From a checkpoint of a small mixture-of-experts model trained on Wikipedia: 16 experts in each of 9 layers.
Below are experts of layer 3 (counted from 0) of a mixture-of-experts language model. Rows are named router (the router's row for the expert) and show model dimensions 0-127. Each number is 500 + 25 x the weight over its row's rms, rounded and kept within 0 to 999. Numbers have three digits each.
After each expert's rows: a language model's description of what the expert responds to; "gets" lists some tokens that make up at least twice as much of what it gets as of all text. This comes from a sample of Wikipedia text that the model never trained on. Tokens count by the router's weight.

# expert 5
router:497511529521523512488503487477461511488564478490500470507499493507481501514463480506509489479459504477502473456500496495459524488503493507550480494508473513490489512515509492463556464468546497529534467457508491523512460463490518512493472493465520444508496439488499466494523494489489494521513481503525495535539465493536483519556452495474506535524475481532542529530507533487507469468518
What it handles: Content words after function words. Nouns and comparatives following and, or, on, at, such as each other, and other, more, Nobel Peace Prize.
gets: " in", " to", " other", "4", " C", " with"

# expert 12
router:529508523492520489513487446479465481453542500463503475493462508495495484526528516499511525534455480484489509501496501487522510499511559500579481521477453485489506523521484475485547503493510510505532505524500505510548467480546488456501487547485531476450515462512504516496524465516507476511506513532525492503504475511549532475538495528502477521515466507549489514496524512514511455522515
What it handles: Digits in years and dates. Single digits inside years, dates and statistics, especially the third digit after 19 or 20 (January 3, 20|1|7).
gets: "1", "2", "0", "9", "8", "7"

# expert 2
router:522524534498532487524521496494441499496509479475531505472521479508511516517468480542510491491464475534511528496498511484513468488494499486556495524504470489502545497506470488501497474476536492546499484488537483544500509523509517497507479478483513475521431508500542482537549494438489506534510522511490550567558500498487491469506446472509471508509528471517520517531500505474516519506483
What it handles: Suffixes and title nouns. Word endings like -ing, -ation, -ment (Groening, During, dwelling), plus capitalized nouns in titles and labels such as School, Minister, Class.
gets: "ing", " as", "ation", " In", "age", "ers"

# expert 4
router:576504551532522493491455476494489512502525514492441469499493469503537491479516501516525533502489504483509510486533556478523506495545510479525515497508510516469513489555499495492533451514518504473485463500527504501536474490490517501478476534485528488535505498457509567527475483470455521502488523511506530513492525452465514518535485471479493488524481472479486493545482504481528516483523
What it handles: Biographical verbs, participles. Past participles and narrative words after was/the/comma, especially born, died and date dashes in biography openings, plus used, later, first, after.
gets: "ed", " of", " first", "born", " was", " is"

# expert 15
router:525506509523546515481506470471462536481541465493477479483486502526482492502478499521499490480481497521504499426496503476464503510507504494550492478515487514486489502505488491464554440500543503483510485466515488531498478463502516519492488510464525456523525467508515488493542481471488483519507464486538510537540440512519492518553449505494476501527493461530529501536512516494511454471491
What it handles: Digits and Thai script. Single digits in dates, scores and formulas, Thai characters in place-name tables, and middle pieces of names like Wolver-ham-pton.
gets: " (", " was", " is", "2", "7", " of"

# expert 13
router:545514493525538511504519443498478518495555504484461482497505485519469467521486491471520494487520498517500534444526503498479500458520499494538461477503479509472523515507528483456545459513518491511473472459486488508466453492492475495523466487479530475506479469517471509496527511465512467523513485490500486560543462516491533503536490466473459491543505478514511511549528511506505492475467
What it handles: Table cell separators. Pipe characters dividing table cells in Wikipedia tables of names, places, scores and statistics, plus semicolons and closing parentheses.
gets: " |", ";", ")", " to", ");", " P"

# expert 14
router:492505512488543506486510488464469506472536480480461496500500477515490467487509476495504487472468506526477468449503492479458518504502521525571482469488481483470491512524500485480564464473533518486506482461519459512508488446514518509504489488466504466514506475495491485481546466486459512510507484478535527515547452473513516529535463478487469521546501473529512522541536525483502499488488
What it handles: Spaces in table cells. The lone space before numbers in wiki table cells after a pipe, plus short word starts like de, Dem, Win, St.
gets: " ", "–", " de", " —", " Re", " x"

# expert 7
router:493486490482533499527483510475478509487541506486462469499465509489505488538549533495462488473533443473522523485485499510519468492474519519496477469492494530460503500460508467498571460547512466526491462472484514539484442519530479518499525513488526502494499464511497516464499518511431497466502472473523508527521457483526518466473521517480516518498508512484504512498493498482479487489449
What it handles: Clause-ending punctuation, conjunctions. Periods and commas ending clauses or sentences, plus joining words like and, but, while, when, where, usually before a new sentence.
gets: ".", ",", " and", "),", ").", " but"

# expert 3
router:481550483490489513509491462475520499509540520503478482509526455519520523523528523527538506469462522565467553505526512494476510504488485475546503541462469549537538515500520501501528477545509534473495470463491515525529490497480503507543442499509517497466502486518490526497475497490504446462530505505527535492490481513525530491503478512486455471507499506486513515527504507543499543508497
What it handles: Digits, adjectives, word endings. Final digits of long numbers and coordinates, compass letters after degrees, plus adjectives and suffixes like few, multiple, -tory, -ate.
gets: "'", "0", " I", "ly", "y", "al"

# expert 11
router:501472461481526491494513465535515517551484501521501504547492506474501484485538474484478553545529511463478534484546496506505502525505492518483487491464511428497484504477518537488474532489462469548520541489489494486469511496526446505473465512522455513467524479498525535510509496524521494497482506482465491502474535446483493542520495519525518486474505476479497503532504478471525535514480
What it handles: Line breaks, section markup. Line breaks before headings, list items and tables, plus heading markers == and labels like History, Career, Website.
gets: "\n", "==", "-", " \"", "===", "|"

# expert 10
router:493486528527498475490492464494500520518512444503467493493527505484526514477485482470452522518442473523498470448499517510482483532527527519524533491479537556513511519513485518450548505505497485512532494477516460532478447510495508464532459517492534466482499504493480492496537517530531518492536475476529494528504467454505494515519490478485489490512478541505527519555522504470536471483485
What it handles: Articles and determiners. The words the, a, an, his, their and that, usually after of, in or a comma, as in "In 1984, the".
gets: " the", " a", " The", "The", " an", " his"

# expert 8
router:474554469513469522511476524493491473518510492532505507485541511497536545488520504544501475500505520442506514515471535529476482493511487459491541485522537468508464466519534496517517538475500485493480499513473484478516523503494537498541550497478502511500457542475464508519498530509500508455505535502504520468471514502532479535505548474492492554483526538525473500467518502528528476492542
What it handles: Final letters of names. Single letters ending foreign or proper names, chiefly possessive or plural s, plus n, k, e and non-Latin script bytes (Lisbon, Brass, Sweden's).
gets: "s", "d", "n", "k", "th", "t"

# expert 9
router:525506526515528503492497460501462531478554467477459489484491512503503480501479482484498509490485491526509502450491512494452516525494509513572476478492482506487495506489498482488551441487545517505513469494520464525508467459501511511502460487460535474503504476501503474481522484473491499529503497485525507528547434497515499497553447519483492510544511441509528509528487534484514468481494
What it handles: Colons and prepositions. Colons in infobox fields and times, such as Authority: and 3:56, plus prepositions like in, with, between, and brackets in formulas.
gets: ":", " in", " (", " with", " by", " on"